Experts of a small language model.
Size: 13 layers, width 256, vocabulary 8192, 29.5M parameters.
Experts: 64 experts in each of 12 layers, 48 squared ReLU neurons an expert, 4 picks a token, a softmax router, a shared expert of 320 neurons.
Below are experts of layer 2 (counted from 0) of a mixture-of-experts language model. Rows are named router (the router's row for the expert), up (a neuron's input weights, with its number) and show model dimensions 0-255. Each number is 200 + 40 x the weight over its row's rms, rounded and kept within 0 to 999.
After each expert's rows: "comes after" lists some tokens at least twice as common just before its tokens as in all text. This comes from a sample of Wikipedia text that the model never trained on. Tokens count by the router's weight.

# expert 18
router,253,305,153,196,203,205,212,181,176,236,186,236,197,142,212,261,223,233,230,220,226,172,235,271,211,182,181,135,211,170,156,237,192,190,330,180,244,187,219,216,237,214,203,156,248,235,204,201,247,132,189,254,254,166,167,236,223,209,259,167,169,249,210,168,197,159,221,196,186,188,176,209,238,212,224,248,264,154,208,222,150,163,195,141,195,180,233,142,245,236,271,187,186,169,147,225,232,147,177,205,183,100,162,255,100,181,132,180,248,221,190,224,129,200,234,262,172,245,189,256,257,213,167,266,209,201,138,202,199,162,162,222,149,142,189,136,230,181,186,197,250,162,175,274,125,167,206,236,114,157,223,185,152,179,204,115,156,219,208,212,194,209,172,149,122,233,176,150,212,218,159,222,134,196,168,317,220,156,193,141,181,229,155,194,188,223,205,257,186,198,146,222,204,148,176,217,187,155,310,250,178,236,128,217,228,148,239,214,208,220,232,233,165,171,202,171,229,216,161,189,203,213,186,263,171,249,225,115,182,159,245,233,241,216,172,268,155,171,220,155,179,202,203,210,256,177,229,176,210,120,231,187,270,199,177,160
up0,215,190,184,225,159,197,143,209,221,188,260,200,137,317,147,165,229,195,241,226,204,200,174,236,141,219,176,235,163,146,185,213,193,252,166,181,144,217,215,194,195,251,214,239,298,172,228,246,286,189,274,212,185,199,187,91,119,213,176,186,200,171,196,216,196,295,150,212,287,208,182,111,215,139,192,266,167,195,224,243,198,180,272,188,294,247,150,143,141,173,195,226,154,205,185,163,165,199,278,199,212,171,258,197,165,201,227,225,173,155,188,237,143,265,218,224,187,162,206,255,252,258,285,244,175,172,209,165,228,115,226,197,263,234,318,219,231,207,256,217,173,224,222,236,180,200,157,245,195,206,185,186,196,214,220,172,205,223,180,213,213,201,170,221,180,161,207,262,212,183,256,155,148,225,171,136,198,218,200,207,225,121,212,257,202,241,165,227,155,165,258,191,176,227,223,192,146,210,161,232,259,180,203,201,263,235,143,207,223,177,188,146,126,240,147,231,167,238,144,225,210,159,163,245,196,228,222,120,192,207,271,234,133,256,228,227,213,212,213,249,162,277,195,206,198,232,229,173,248,199,174,207,191,234,99,208
comes after: "\n", "\n\n", ".", "\n ", " of", "  "

# expert 27
router,99,196,233,180,222,210,199,193,180,201,153,180,190,151,195,150,113,208,141,221,231,197,257,168,149,231,159,145,133,222,192,181,252,173,191,240,247,188,193,140,272,216,244,110,168,150,182,221,198,221,252,167,159,149,178,247,155,231,186,187,180,201,269,158,187,238,147,168,215,155,230,214,216,160,131,180,165,146,215,189,202,260,216,160,236,217,231,165,140,234,273,185,164,241,257,159,263,182,151,261,208,178,207,136,231,185,134,190,210,186,213,168,128,212,224,153,220,187,135,110,145,209,195,280,102,239,218,178,184,204,253,197,165,178,194,227,207,213,253,264,244,216,245,147,219,254,141,242,166,225,259,169,181,208,213,236,196,212,166,241,164,164,240,243,186,189,175,264,177,232,200,151,255,160,179,245,206,208,192,189,112,213,179,228,198,185,165,204,131,107,234,214,218,173,119,198,89,284,129,193,218,259,200,147,220,197,243,204,230,270,247,221,190,236,201,210,246,241,164,182,188,228,133,167,197,154,195,118,216,240,197,175,240,193,190,276,179,237,158,136,258,233,213,194,171,139,215,193,170,262,217,211,248,218,212,213
up0,158,214,140,228,204,233,105,249,235,219,221,180,198,232,207,202,168,187,202,175,182,168,222,217,201,181,164,205,108,247,250,109,198,221,263,186,227,233,167,152,175,220,213,164,233,164,209,191,188,203,221,202,169,243,213,160,299,236,207,244,257,207,206,198,187,233,233,197,197,180,261,87,218,227,174,213,143,177,221,159,157,188,227,141,173,115,220,265,151,199,214,257,216,172,129,198,201,169,292,200,190,176,234,187,230,229,182,305,259,232,172,234,189,140,198,126,198,182,163,187,182,205,167,205,153,205,102,232,185,250,182,164,201,192,195,205,199,279,248,181,211,189,172,156,146,234,226,222,171,199,154,199,260,188,174,187,207,166,202,143,205,203,210,262,206,172,234,213,147,61,201,249,228,219,161,179,248,184,178,177,206,208,255,177,260,175,159,180,173,222,146,250,207,175,202,209,170,268,195,255,190,172,165,254,225,228,123,123,163,169,193,194,199,244,202,205,189,229,137,198,287,224,156,165,247,181,172,197,317,224,143,187,243,168,189,159,261,235,125,145,238,192,174,261,231,274,193,144,206,278,227,281,207,275,200,221
comes after: "-", "|", " 1", " 2", " 6", " 3"

# expert 21
router,209,229,244,160,216,208,241,206,195,219,150,269,128,174,230,174,181,205,201,176,213,185,172,197,129,196,190,205,198,192,204,195,155,226,140,173,228,198,178,166,189,177,230,307,177,250,128,148,196,210,147,299,172,207,133,272,170,203,184,178,249,175,78,184,173,224,263,204,144,218,109,242,195,238,202,261,117,166,187,211,220,209,142,201,152,239,123,202,226,251,111,182,166,252,230,173,235,181,192,256,211,221,203,194,206,181,181,194,167,163,194,212,220,215,185,157,164,119,143,286,164,218,143,223,265,222,178,165,211,197,92,287,236,174,243,226,205,185,217,220,194,235,266,184,253,231,205,205,206,280,290,202,212,163,247,272,175,199,210,161,145,255,172,204,218,180,199,181,188,142,174,172,248,197,252,161,129,154,213,205,211,186,247,179,214,256,237,232,207,278,193,163,200,220,231,168,259,228,275,137,166,145,133,240,131,175,224,184,219,214,196,192,313,178,157,164,184,164,249,150,177,234,221,182,192,244,172,224,200,172,164,205,200,229,189,238,231,199,246,135,171,279,222,176,117,177,168,181,203,211,189,173,188,196,212,261
up1,203,205,263,290,191,238,164,265,226,174,200,253,175,265,237,208,199,224,246,210,144,201,156,205,185,210,147,152,186,252,210,191,185,285,234,173,194,271,140,218,196,185,231,173,223,147,220,223,180,180,298,138,187,169,190,186,184,196,241,213,220,132,196,192,248,193,209,207,190,164,134,169,235,177,233,200,139,179,216,176,221,212,254,148,205,209,228,169,158,161,166,175,282,155,229,107,149,203,220,106,144,181,260,229,210,205,208,155,200,234,113,223,175,200,279,265,207,246,198,213,176,239,219,237,182,257,224,277,206,176,253,223,203,113,228,173,244,263,241,114,177,212,198,172,209,227,175,175,220,121,191,176,193,158,198,218,233,143,250,189,118,138,240,157,175,115,275,182,130,124,201,271,174,298,187,175,200,191,169,181,220,161,130,219,202,278,198,68,164,222,197,258,129,203,243,193,154,149,176,193,204,179,191,285,217,202,230,130,242,180,175,165,224,191,238,211,203,170,221,206,193,210,212,212,247,179,175,180,130,157,138,177,146,191,216,196,243,247,198,193,232,256,160,196,199,203,193,159,171,190,239,196,182,216,169,169
comes after: "=", "  ", " =", "%", " —", "History"

# expert 26
router,216,201,277,203,160,187,217,195,209,151,232,267,114,146,239,231,247,186,252,210,271,214,199,168,166,170,244,240,228,201,264,158,214,192,184,204,182,209,205,150,195,154,182,202,168,154,181,182,165,156,257,240,164,202,213,200,296,108,261,224,212,161,222,256,222,209,175,202,168,131,204,209,238,203,197,194,152,206,115,254,218,281,161,257,121,200,233,204,143,301,254,179,183,234,185,194,218,191,231,193,229,204,199,276,181,163,237,207,190,199,213,214,141,187,161,209,210,232,205,198,206,162,197,152,261,272,139,182,286,171,152,222,188,188,154,120,218,181,189,291,177,169,245,220,155,181,199,262,193,203,251,176,164,272,140,172,197,250,213,223,194,255,221,251,189,167,155,238,208,148,103,239,242,168,151,128,266,147,190,147,196,151,171,225,179,114,221,184,193,261,230,170,247,175,269,203,261,256,254,116,226,144,169,176,143,264,179,206,205,150,251,208,221,141,226,238,136,196,188,228,204,207,176,240,174,166,254,191,173,233,253,168,229,177,195,142,124,193,143,250,176,188,218,207,252,226,177,249,196,241,135,189,193,216,232,217
up0,227,291,108,254,141,296,210,261,181,161,161,163,248,205,229,203,189,97,263,208,195,253,148,211,213,217,164,242,182,283,212,175,194,273,227,208,151,249,143,210,241,201,185,246,255,201,180,206,85,145,201,171,164,196,212,231,155,159,187,127,174,186,136,201,219,220,146,227,302,229,155,94,161,186,199,248,292,196,248,210,153,207,223,209,239,199,173,205,169,154,143,229,179,203,197,293,175,238,214,158,216,289,227,181,203,146,200,207,159,229,103,239,171,213,171,165,212,192,179,164,165,213,161,279,202,222,190,131,205,132,158,202,207,197,179,237,227,225,194,172,194,211,193,205,124,179,200,157,194,195,150,148,243,189,177,212,200,166,156,239,201,224,213,228,204,197,258,189,141,123,178,203,130,276,187,163,280,191,181,195,208,149,167,202,227,182,127,188,179,218,283,212,134,107,169,195,201,247,171,210,199,204,221,171,205,250,259,173,181,168,161,199,214,161,214,228,206,296,183,164,210,144,149,166,175,229,166,144,230,186,202,173,156,170,148,189,224,229,221,219,231,192,194,183,175,244,215,186,237,194,238,246,196,252,160,158
comes after: "\n", "-", "|", " and", "=", "\n\n"

# expert 20
router,182,140,154,191,215,143,143,232,187,155,246,161,259,220,196,175,227,239,230,222,113,191,198,192,208,220,221,280,214,285,214,134,193,139,282,204,174,193,195,189,141,244,188,239,225,190,168,127,209,170,145,180,162,241,211,218,249,164,161,179,200,201,209,142,309,226,241,201,196,208,242,239,182,207,259,207,158,219,175,245,201,221,189,242,153,199,235,198,227,98,252,204,187,215,250,233,203,170,174,197,232,183,169,213,224,223,174,180,234,202,168,203,125,158,237,207,230,250,217,201,171,146,185,197,168,169,233,147,222,207,185,120,252,227,138,222,157,172,271,235,194,173,170,196,182,203,237,261,194,98,239,230,205,221,190,291,164,185,204,200,261,193,217,193,185,218,185,170,236,218,271,211,223,183,173,228,191,327,300,224,247,230,275,214,263,186,197,226,152,203,175,160,199,195,186,136,250,105,188,168,187,242,172,189,157,253,252,195,190,239,226,214,240,163,310,235,239,179,186,180,202,187,265,237,189,261,252,232,155,274,138,161,224,181,181,259,215,161,151,192,208,240,189,193,233,188,149,158,228,124,130,176,104,132,225,187
up0,240,193,187,252,110,154,194,168,225,133,232,216,245,214,231,214,172,222,225,184,247,247,133,159,176,262,194,241,205,173,229,200,201,246,263,193,223,157,196,205,254,189,229,140,222,182,163,169,238,142,258,223,182,213,288,285,196,189,254,173,166,234,148,206,256,212,239,157,299,245,256,208,212,222,109,292,152,142,163,180,204,254,239,211,209,172,192,291,174,192,247,232,218,181,181,215,184,258,156,114,207,208,196,236,200,154,164,197,187,204,227,202,106,160,141,225,240,241,221,158,155,272,219,165,268,220,208,166,188,193,160,208,171,210,230,235,149,186,287,289,184,183,197,190,159,285,225,258,246,215,203,242,134,102,200,237,189,251,251,240,151,219,260,158,223,129,183,206,160,180,200,256,231,233,169,217,190,193,199,170,187,212,213,220,163,228,196,250,129,153,172,202,169,184,183,188,205,198,184,193,246,197,228,203,205,254,167,246,228,124,199,193,207,182,223,235,245,213,171,222,180,159,232,192,283,166,203,278,231,248,112,235,259,205,168,219,203,227,258,230,141,225,175,152,171,239,175,189,289,106,199,223,180,219,226,192
comes after: "-", " the", ":", " and", " The", " by"

# expert 8
router,169,155,265,199,232,162,251,191,245,241,193,249,210,212,221,259,175,207,248,259,229,219,152,192,118,154,182,206,166,145,141,159,254,181,230,302,191,168,174,222,162,160,177,246,125,206,213,104,232,179,257,189,179,162,163,316,182,206,229,179,200,140,141,228,216,269,214,173,199,166,271,169,223,239,196,149,251,168,219,251,271,204,193,157,176,258,168,230,241,190,221,182,135,188,231,252,255,226,225,232,247,195,94,184,176,217,201,190,255,174,164,199,213,255,198,277,160,176,194,181,216,128,210,181,202,193,303,113,252,154,180,183,170,227,171,209,214,222,203,238,205,190,205,224,186,224,166,175,224,244,226,161,229,276,207,209,227,220,196,230,173,183,150,295,234,217,180,180,231,212,217,184,240,218,216,154,153,273,98,172,258,152,224,245,190,247,206,174,272,222,160,187,169,171,171,202,255,214,291,134,134,193,194,206,184,167,203,217,248,202,260,195,186,129,200,161,213,217,263,161,247,180,194,153,184,218,176,253,146,257,164,214,177,210,157,185,208,182,250,166,226,190,212,207,277,226,266,229,181,253,97,173,204,161,212,227
up0,181,229,195,231,131,272,208,244,219,239,246,217,233,147,259,207,194,214,207,120,232,214,224,240,198,199,200,170,160,224,198,239,183,212,196,106,154,207,192,140,219,195,212,215,273,267,196,151,229,246,209,100,202,188,174,194,186,204,184,196,190,154,271,238,165,195,203,202,267,156,272,156,209,208,226,191,166,237,241,262,158,210,203,219,193,149,260,306,201,147,174,194,216,154,239,180,206,296,220,128,192,196,152,235,216,226,136,288,157,257,192,244,179,212,154,197,182,179,188,186,233,228,240,184,108,262,147,186,198,145,251,259,228,198,224,178,250,217,216,181,102,260,196,196,153,204,219,183,200,270,245,197,259,216,211,267,174,146,157,168,203,233,162,203,163,116,302,234,143,162,212,250,163,223,191,179,123,189,232,151,224,199,177,238,318,249,124,172,228,235,243,254,221,285,274,193,190,243,254,245,244,190,235,234,158,233,145,203,185,165,253,183,198,267,172,227,256,197,162,158,221,190,143,257,228,174,165,202,212,196,201,175,221,275,229,201,192,200,247,179,194,212,143,199,234,248,201,211,210,215,232,220,223,166,182,163
comes after: " the", " a", " and", " in", " The", "_"

# expert 0
router,163,195,229,191,243,134,214,182,264,274,165,179,143,211,163,234,185,146,200,216,223,191,112,190,202,199,226,213,191,145,219,174,148,205,274,276,236,186,214,272,183,177,201,176,106,122,221,211,193,153,277,178,235,215,140,200,170,140,164,150,203,167,204,199,221,175,161,168,149,175,290,254,126,170,184,260,245,126,165,212,199,177,217,152,150,180,206,161,230,217,115,173,157,188,160,177,163,232,113,240,183,205,176,163,227,240,178,196,168,162,191,232,191,197,199,196,172,157,172,289,219,168,228,210,179,193,276,174,180,233,165,177,197,221,232,226,162,191,195,242,197,181,166,209,219,209,137,233,183,234,236,145,262,170,187,177,144,174,234,234,237,219,169,252,168,169,205,212,258,210,203,202,117,194,119,207,171,194,153,222,184,145,243,165,174,228,156,176,183,227,160,283,219,241,161,182,159,151,233,149,209,198,214,184,120,234,167,196,210,151,229,251,234,156,282,149,177,178,180,160,159,211,108,136,155,135,229,187,193,280,152,193,198,258,219,261,313,206,138,148,182,219,190,247,182,209,232,212,178,191,245,133,303,136,204,203
up0,274,210,199,285,136,285,179,304,268,180,163,160,220,246,169,239,209,125,240,225,132,149,212,116,193,185,214,186,184,197,184,169,198,281,234,166,193,265,166,215,193,266,162,218,213,169,189,195,229,178,225,172,210,198,183,246,209,211,137,239,184,173,154,206,214,184,145,186,223,215,182,208,190,196,252,239,171,247,227,241,146,208,308,194,150,191,125,213,219,106,203,263,202,230,169,162,234,222,215,182,195,171,241,149,217,196,184,245,234,201,183,244,187,190,193,172,108,236,196,227,178,182,236,272,174,217,194,266,248,141,259,295,177,213,210,201,210,284,319,140,205,208,221,104,159,179,203,166,298,238,203,167,206,128,162,319,241,193,226,125,146,199,268,173,208,195,199,222,180,105,206,205,215,233,223,151,219,167,208,174,173,255,228,220,263,271,186,151,233,208,252,228,180,169,183,181,186,203,199,194,260,148,132,215,201,162,218,196,230,127,196,196,252,216,232,236,186,252,217,195,231,191,226,193,148,208,239,183,229,206,178,204,245,226,181,184,182,236,213,125,213,226,268,192,186,218,170,141,229,207,204,183,165,241,154,198
comes after: " |", " of", " in", " the", " on", "|"

# expert 34
router,156,237,136,238,223,186,223,184,208,226,170,193,184,223,218,232,257,175,166,202,128,174,302,217,276,216,217,159,230,177,100,150,247,185,251,241,190,189,207,195,211,173,238,150,197,193,169,221,174,172,223,258,168,195,152,167,264,240,193,183,180,233,235,211,205,252,187,228,196,242,211,124,297,151,175,211,187,161,243,179,159,132,194,196,234,242,257,206,155,90,145,153,141,147,157,172,112,204,253,168,205,252,145,232,180,127,225,209,238,218,228,215,232,187,267,247,173,147,235,162,197,155,168,135,191,169,167,191,193,226,229,213,168,201,209,265,156,187,264,218,217,159,280,200,181,220,218,201,187,164,147,227,267,179,263,145,169,211,181,162,195,204,184,167,192,218,224,211,193,200,259,268,172,163,225,157,248,218,158,226,153,184,158,184,205,176,143,218,169,274,227,177,142,143,163,207,229,148,135,182,194,173,159,182,231,249,233,237,231,265,180,209,241,228,173,252,190,194,278,322,206,236,166,282,179,148,267,254,234,246,136,230,249,163,166,135,137,221,143,252,175,141,211,179,177,190,248,212,178,253,191,229,231,227,223,177
up0,253,256,198,196,205,189,195,280,215,164,218,171,256,293,242,189,236,223,205,253,78,209,207,219,228,196,206,187,156,189,226,168,203,222,251,157,155,347,185,242,263,228,191,240,201,223,212,223,195,227,242,195,198,204,230,231,160,212,207,164,245,247,164,204,159,219,172,175,273,245,174,192,254,205,219,241,153,243,282,254,182,214,263,240,218,216,171,147,194,162,135,196,217,201,167,187,232,199,211,131,128,230,210,224,197,248,184,182,211,206,147,239,199,236,181,176,187,225,207,243,171,198,327,278,159,188,262,200,250,133,234,162,208,135,239,192,228,199,237,208,136,218,178,191,165,134,177,156,261,229,186,232,166,122,137,185,186,139,212,154,135,225,132,233,174,166,202,236,181,225,142,249,137,185,197,184,193,179,252,167,172,195,251,241,206,217,160,147,220,226,246,203,204,234,238,238,146,224,214,193,257,212,176,170,209,245,141,133,182,199,115,189,193,202,210,271,226,167,151,217,276,148,229,190,175,188,216,221,176,158,190,227,193,252,271,125,146,223,148,202,302,175,210,182,172,276,223,211,209,164,217,244,249,290,185,198
comes after: " of", " in", " is", " as", " with", ","

# expert 60
router,217,187,243,234,222,216,245,188,133,185,194,235,192,278,184,184,215,163,213,230,180,240,50,245,167,165,105,239,171,190,246,222,232,233,242,232,207,204,247,158,188,213,198,261,188,169,128,258,219,152,170,147,232,248,161,153,205,243,189,183,192,261,235,290,182,188,201,255,198,194,254,207,279,159,233,188,143,207,198,184,240,229,230,257,117,215,205,257,118,175,119,146,172,192,200,95,235,171,161,208,172,231,173,107,174,164,146,183,228,156,208,177,182,194,199,170,185,169,132,285,153,181,173,129,180,197,200,246,189,198,272,263,230,255,178,170,201,184,199,195,174,158,91,227,179,171,230,202,237,215,291,146,183,173,188,188,156,211,158,179,230,302,171,263,187,164,213,281,169,175,224,216,216,212,167,280,201,140,159,247,186,223,295,231,194,189,220,182,237,228,190,181,226,171,138,190,248,186,163,229,242,231,204,199,143,157,195,218,207,269,246,219,154,174,183,194,208,212,183,192,233,196,154,165,164,226,106,246,164,216,171,219,199,164,180,166,248,179,222,258,178,204,201,219,214,202,146,246,206,243,206,181,194,150,203,141
up0,166,224,207,214,129,207,182,204,160,207,182,87,220,229,262,278,187,177,229,176,177,195,255,257,241,149,140,181,182,214,106,146,162,192,207,209,178,284,139,174,227,146,168,229,227,190,146,264,212,167,221,183,182,214,256,151,187,244,147,290,195,201,193,299,201,187,244,146,210,305,232,194,134,143,247,163,189,247,180,182,169,154,229,165,182,178,190,271,187,96,241,187,204,164,198,201,187,231,201,218,187,229,181,159,170,203,251,240,169,212,151,293,251,150,231,238,162,200,232,238,231,270,235,182,247,172,162,243,202,184,154,186,191,225,288,215,177,227,192,173,214,228,151,151,179,181,208,199,243,203,187,198,182,267,182,217,222,194,209,197,104,221,202,256,301,179,188,183,163,133,246,253,141,215,124,176,254,172,164,220,252,174,158,150,194,274,222,230,188,259,188,201,195,182,194,180,175,194,201,217,154,174,207,202,196,236,206,196,193,242,148,152,226,220,235,158,171,254,225,200,311,184,238,258,202,118,158,224,196,227,187,175,149,179,254,244,281,234,169,227,252,226,194,242,189,191,213,184,201,210,225,228,207,267,97,207
comes after: "\n", ")", "  ", "\"", " Party", " information"

# expert 7
router,115,204,169,189,208,177,270,213,226,247,222,215,177,158,200,222,180,228,220,237,197,190,320,131,219,217,260,243,142,222,183,162,199,170,218,144,218,211,210,209,255,181,198,129,197,293,277,145,90,205,254,169,156,198,232,132,177,194,140,131,190,211,203,243,202,175,240,274,191,148,219,259,116,252,164,219,188,202,247,219,213,198,199,152,213,194,216,177,211,183,165,182,114,203,209,214,236,225,166,217,185,198,195,236,171,157,248,216,206,164,187,154,216,161,67,285,71,237,252,229,173,166,210,182,223,174,170,188,155,208,252,189,154,213,161,251,215,221,184,191,153,227,207,221,246,225,170,156,180,173,169,156,274,271,207,192,251,175,180,196,212,183,171,142,141,215,185,234,191,235,251,211,181,246,118,294,178,219,245,189,169,187,108,209,263,173,197,190,141,196,201,245,208,214,223,160,262,167,169,104,183,192,216,164,152,245,182,224,186,233,300,225,230,149,225,162,153,160,200,174,216,251,196,248,165,195,168,140,275,168,126,184,209,250,206,227,175,208,212,181,176,200,218,203,136,215,252,199,181,222,161,182,210,174,193,232
up0,250,239,187,245,120,264,179,192,290,265,176,181,122,257,225,239,139,277,251,201,227,132,239,163,184,197,149,175,243,169,171,290,242,181,169,200,168,210,216,202,166,237,187,117,114,245,148,245,166,230,118,196,206,168,248,278,171,240,204,254,216,204,189,280,235,174,148,208,199,202,177,136,234,230,203,194,196,166,231,264,226,222,275,158,224,229,183,217,270,192,169,166,190,207,239,124,221,271,195,221,208,195,245,199,163,202,180,170,184,229,188,243,135,140,212,173,177,187,199,212,217,214,219,205,281,224,165,315,165,184,183,152,208,174,209,210,257,276,202,156,189,279,149,147,182,233,204,209,219,218,203,241,256,183,254,159,270,178,183,54,212,208,185,225,179,139,249,267,217,252,168,181,171,186,220,202,244,194,223,204,281,212,216,233,167,216,252,200,223,189,233,248,180,247,209,229,140,207,189,243,222,237,211,190,218,223,159,195,173,207,270,165,227,199,155,251,265,189,243,177,220,182,213,181,229,255,233,163,186,177,151,160,155,280,244,175,192,233,228,163,215,240,189,143,183,175,162,223,221,208,226,253,174,197,105,184
comes after: " |", " the", " of", ":", " (", " \""

# expert 10
router,147,175,164,217,206,191,252,194,249,247,269,196,163,222,191,177,188,186,248,271,207,196,185,187,228,163,289,235,137,109,214,150,185,214,189,202,148,218,163,209,165,187,214,165,151,176,246,178,211,242,278,205,145,189,250,154,186,220,169,166,185,140,262,133,210,198,234,263,206,187,264,190,160,188,190,214,122,320,265,224,176,171,203,81,211,192,200,201,236,213,218,176,122,200,187,224,243,235,227,234,184,217,183,206,251,190,268,186,189,199,202,229,234,204,148,207,143,271,220,238,183,166,151,213,214,248,203,124,248,204,201,220,144,230,156,227,207,199,164,267,185,172,264,230,237,179,181,188,247,166,198,177,282,257,209,216,248,198,235,233,245,240,191,217,154,191,193,137,234,241,318,260,136,138,160,196,249,144,163,132,232,120,291,141,182,134,181,237,245,251,248,205,209,242,153,231,267,170,237,155,220,115,254,175,183,247,183,208,225,194,219,199,275,209,290,136,213,202,162,182,190,223,149,190,201,158,168,202,207,263,224,175,255,186,204,202,226,173,221,154,239,222,226,226,222,220,155,175,201,223,226,179,191,130,232,222
up0,137,180,158,172,152,149,229,199,337,123,217,253,160,205,112,192,125,166,198,151,158,178,211,216,168,202,133,160,178,194,217,205,152,256,194,208,187,291,176,230,244,235,193,199,205,177,201,238,137,234,169,217,196,116,253,222,260,220,186,232,197,271,217,173,232,201,195,161,213,205,161,173,226,198,194,170,198,219,268,186,212,198,199,248,163,199,198,254,197,149,204,267,179,161,186,195,171,195,214,204,220,201,220,153,211,178,198,218,203,224,105,234,201,196,204,248,168,180,163,242,201,182,220,210,163,159,193,219,178,185,192,207,173,281,243,219,257,263,209,176,235,242,197,178,92,189,289,147,227,159,197,128,250,153,154,122,287,148,156,273,209,267,214,219,260,157,209,297,234,196,145,184,203,272,157,157,94,153,184,180,234,130,167,200,268,160,73,179,211,204,182,154,224,184,266,186,175,254,202,219,228,191,198,195,166,210,236,164,168,177,175,165,286,243,253,235,253,199,225,207,211,164,147,250,216,214,197,222,193,213,213,176,173,163,212,214,239,304,179,154,243,170,171,159,196,207,205,153,220,167,160,213,195,237,160,213
comes after: " |", ",", ":", " the", " of", " and"

# expert 24
router,181,211,176,192,204,181,188,181,209,220,193,245,158,147,223,148,255,165,207,170,245,218,223,226,202,154,232,215,236,258,217,242,234,176,233,202,204,204,228,237,265,200,248,254,191,131,238,161,232,258,235,258,258,313,252,207,113,89,216,169,209,177,177,233,161,181,185,258,171,147,153,217,166,140,209,131,174,211,234,265,194,171,160,262,188,174,177,193,253,251,202,239,196,224,218,237,218,179,175,240,231,181,206,219,152,233,189,180,205,225,209,246,185,149,230,268,185,158,167,210,296,132,201,247,220,216,306,236,246,176,181,244,219,233,240,168,224,191,200,239,185,163,263,178,231,219,107,233,263,162,196,242,194,264,166,284,196,235,204,264,193,165,171,164,175,186,213,226,206,225,218,268,220,192,166,197,233,288,187,288,114,248,84,286,159,256,241,215,187,136,253,164,204,134,197,182,197,251,208,90,238,161,186,161,235,231,202,184,218,189,165,162,185,170,182,144,193,169,201,206,196,195,257,201,218,224,171,286,173,234,204,201,173,169,225,253,208,146,197,179,139,241,203,236,178,164,173,232,250,209,197,181,121,253,212,186
up0,207,182,159,243,142,195,168,235,233,221,236,240,205,280,161,212,192,191,168,215,206,178,215,169,182,193,181,279,173,233,254,183,184,226,226,163,169,203,189,144,198,246,218,191,244,199,185,170,216,175,213,208,215,196,164,217,215,306,193,196,222,245,219,227,221,172,183,233,212,201,194,132,150,207,196,201,190,237,208,219,186,197,178,189,203,178,175,206,158,190,201,168,209,138,258,188,203,221,136,128,148,193,191,246,255,267,212,242,181,284,186,206,205,191,205,189,285,248,229,240,204,216,257,193,203,286,205,207,296,176,203,235,215,140,220,189,217,274,190,224,175,160,136,165,177,230,154,179,248,201,208,206,159,178,207,238,261,153,189,170,209,256,309,253,200,189,167,218,220,142,174,286,176,206,162,272,232,200,273,159,158,152,201,241,229,254,119,206,201,208,153,202,131,228,279,154,259,192,201,166,238,233,184,252,249,204,185,191,243,182,141,234,193,182,221,96,186,236,228,196,186,199,159,149,212,131,149,246,224,252,139,188,162,226,351,161,228,185,204,266,230,181,163,182,230,272,196,180,242,186,270,354,236,207,150,119
comes after: "=", "\n\n", "\n", ".", " =", "See"

# expert 36
router,183,128,195,160,204,244,191,196,203,197,196,223,154,186,124,127,160,155,196,240,200,179,112,199,202,244,258,295,221,248,220,126,189,160,122,207,162,195,228,215,164,157,181,244,211,170,161,227,151,185,161,262,163,202,164,261,214,160,100,154,179,197,148,142,203,253,237,232,242,199,192,201,159,248,206,236,74,144,177,254,109,211,188,186,246,267,257,132,255,212,251,262,156,92,187,235,225,172,221,165,209,172,159,224,213,156,214,231,195,175,214,159,175,205,261,266,132,137,209,168,203,125,206,156,154,241,206,151,213,216,249,157,215,232,230,217,123,156,158,204,236,221,166,168,220,242,211,176,219,130,241,175,155,145,256,204,227,191,211,218,171,216,130,242,223,178,183,191,244,176,187,167,169,223,183,261,233,169,260,170,245,182,187,148,301,232,219,160,188,219,212,220,231,177,149,143,239,200,191,162,199,212,163,171,184,213,257,206,158,244,198,180,273,193,315,163,206,152,239,183,182,196,140,192,181,274,217,161,235,174,189,168,220,191,193,184,200,223,257,244,245,141,183,147,256,209,243,195,171,178,215,173,242,181,219,198
up0,237,215,179,204,163,172,198,318,173,202,218,188,213,235,167,222,165,124,189,201,156,149,187,193,227,172,154,167,162,245,220,158,207,267,217,191,189,248,192,213,183,221,211,182,176,152,202,209,209,187,207,173,207,194,167,204,128,204,247,275,188,249,225,233,148,157,187,207,140,255,233,113,158,214,209,219,245,216,244,167,201,164,223,190,194,197,190,213,202,207,180,243,163,108,313,159,212,166,200,166,214,215,304,178,207,159,179,271,227,226,144,275,148,225,181,271,192,208,157,174,168,163,215,192,132,222,162,223,205,139,210,235,287,187,199,210,96,306,218,154,97,203,231,165,160,206,238,201,179,219,210,174,151,196,142,187,186,199,204,185,203,197,236,195,192,142,237,193,206,135,172,270,153,294,166,98,191,195,145,89,220,244,222,219,230,313,184,149,173,198,248,200,194,214,188,198,141,185,141,226,183,207,163,242,174,152,197,137,183,117,196,178,159,208,201,222,233,225,209,281,174,199,157,217,265,190,184,229,218,207,236,214,178,274,226,73,147,164,188,170,217,247,231,195,189,230,203,198,188,217,256,245,197,204,161,197
comes after: " |", " the", ":", ",", " of", ";"